From a checkpoint of a small mixture-of-experts model trained on Wikipedia.
Size: width 160, vocabulary 4096, 34.2M parameters.
Experts: a softmax router, a shared expert of 128 neurons.
Below are experts of layer 2 (counted from 0) of a mixture-of-experts language model. Rows are named router (the router's row for the expert) and show model dimensions 80-159. Each number is 200 + 20 x the weight over its row's rms, rounded and kept within 0 to 999.
Before each expert's rows: a language model's description of what the expert responds to; "comes after" lists some tokens at least twice as common just before its tokens as in all text. This comes from a sample of Wikipedia text that the model never trained on. Tokens count by the router's weight.

# expert 62
What it handles: Mid-word pieces, adjectives. Word-internal pieces like or, ar, ib in longer words, such as elig-ib-ility, ten-or, V-ar-ious, plus adjectives like human, similar, major.
comes after: " O", "ig", " n", " V", " v", "iv"
router,169,207,175,228,187,186,217,196,215,176,165,196,205,208,220,176,151,227,218,217,171,216,219,168,182,166,212,245,198,205,189,209,192,222,235,173,198,225,164,188,191,200,205,188,210,178,197,193,203,184,194,193,156,230,198,193,191,207,227,189,204,193,169,198,226,220,219,188,174,239,188,188,236,221,198,196,236,163,223,223

# expert 38
What it handles: Coordinating conjunctions, then. Chiefly and, also to, or, but, and then or now as in his then partner, the now-defunct, joining clauses and list items.
comes after: ",", ")", "s", " up", "ing", "\""
router,212,162,227,206,232,186,184,185,192,234,195,194,217,205,212,198,195,162,227,213,200,218,208,210,210,212,212,212,206,226,184,218,237,172,185,204,197,199,184,202,204,230,202,168,210,223,193,233,182,175,210,211,213,189,215,208,218,234,145,189,203,212,195,172,211,203,216,159,186,187,199,227,178,221,196,187,230,210,226,185

# expert 13
What it handles: Mid-word pieces in names. Second or later word pieces of names and Latin or foreign terms, such as habe-as corpus, Ple-as-ure, Fe-ij-enoord, Matte-o.
comes after: "le", "e", "re", " se", " Se", "te"
router,190,208,208,223,228,190,204,231,197,200,183,182,229,205,207,212,181,205,238,195,202,184,214,184,236,225,195,190,210,223,215,195,236,205,182,221,218,203,249,184,203,179,215,211,197,222,203,217,224,222,170,190,179,163,226,196,166,167,211,192,200,180,221,203,179,204,210,215,170,222,172,193,192,211,243,200,188,200,174,232

# expert 4
What it handles: Score and range separators. Dashes, decimal points, spaces and digits inside numbers in tables, such as scores 6–2, year ranges 1866–70, and decimals 3.4.
comes after: " |", "6", "3", "2", "4", "1"
router,180,178,181,191,224,204,225,234,183,174,205,213,185,202,183,213,195,219,164,177,197,205,178,197,201,221,185,213,204,205,183,236,213,203,211,210,209,205,179,193,180,160,178,225,206,163,201,181,197,231,187,188,208,215,230,164,205,224,222,181,184,220,176,197,201,185,202,243,228,220,209,189,214,203,201,196,220,168,238,200

# expert 7
What it handles: Space before numbers. Bare space tokens just before a number, mostly years or scores after list dashes, table pipes or "for" (- 2006:, | 2022).
comes after: " |", "|", "-", ";", " the", ":"
router,178,201,212,201,189,192,182,217,195,197,188,224,191,181,235,186,188,185,200,229,205,196,222,216,188,206,260,208,216,187,211,191,227,238,203,205,206,219,215,203,233,205,167,199,194,195,175,150,209,235,207,190,192,237,200,222,201,223,193,209,192,210,218,188,199,198,176,212,216,200,236,219,183,229,179,235,174,214,182,169

# expert 50
What it handles: Latinate word middles. Middle pieces of Latin-derived words after prefixes such as conf, comp, non-prof, like conf-ig-uration, comp-il-ed, dif-fic-ulties.
comes after: " F", " f", "f", " comp", " cont", " adv"
router,192,218,228,187,249,189,188,189,207,181,208,202,172,197,165,210,180,181,205,228,147,200,222,203,200,224,206,198,225,215,219,190,192,212,202,165,177,174,199,217,227,170,185,214,202,181,179,210,191,171,188,213,231,175,171,224,191,200,196,223,168,186,187,222,158,196,205,192,191,223,180,175,208,193,224,193,196,192,223,181

# expert 25
What it handles: Marriage words and headings. Biography verbs and kin words (married, born, named, son, wife, Succeeded), heading equals signs, and capitals opening names after table pipes.
comes after: "-", " of", " Succeeded", "\n\n", "|", " was"
router,217,165,213,202,217,186,218,181,174,221,229,193,149,196,208,241,176,177,238,202,189,208,207,205,218,210,224,191,207,191,182,176,210,203,181,175,194,201,209,206,172,232,208,226,199,222,227,179,179,223,201,193,191,251,212,214,177,192,190,214,167,214,216,190,219,206,177,189,183,168,209,195,192,180,202,208,199,222,204,196

# expert 24
What it handles: Name pieces after W/S. Second piece of capitalized names after an initial letter like W or S, such as Woll(ongong), Wey(mann), Woolf, Rosewall, Troy.
comes after: " W", " S", "S", "W", " s", " H"
router,216,232,203,184,176,192,187,201,167,215,171,167,201,214,175,207,182,220,195,189,185,205,187,218,186,230,211,222,166,207,216,179,201,199,168,169,207,201,211,231,215,180,206,199,213,191,187,181,170,227,210,208,232,199,222,181,181,206,188,210,223,168,205,251,217,179,180,226,172,220,189,218,215,194,234,206,199,200,193,197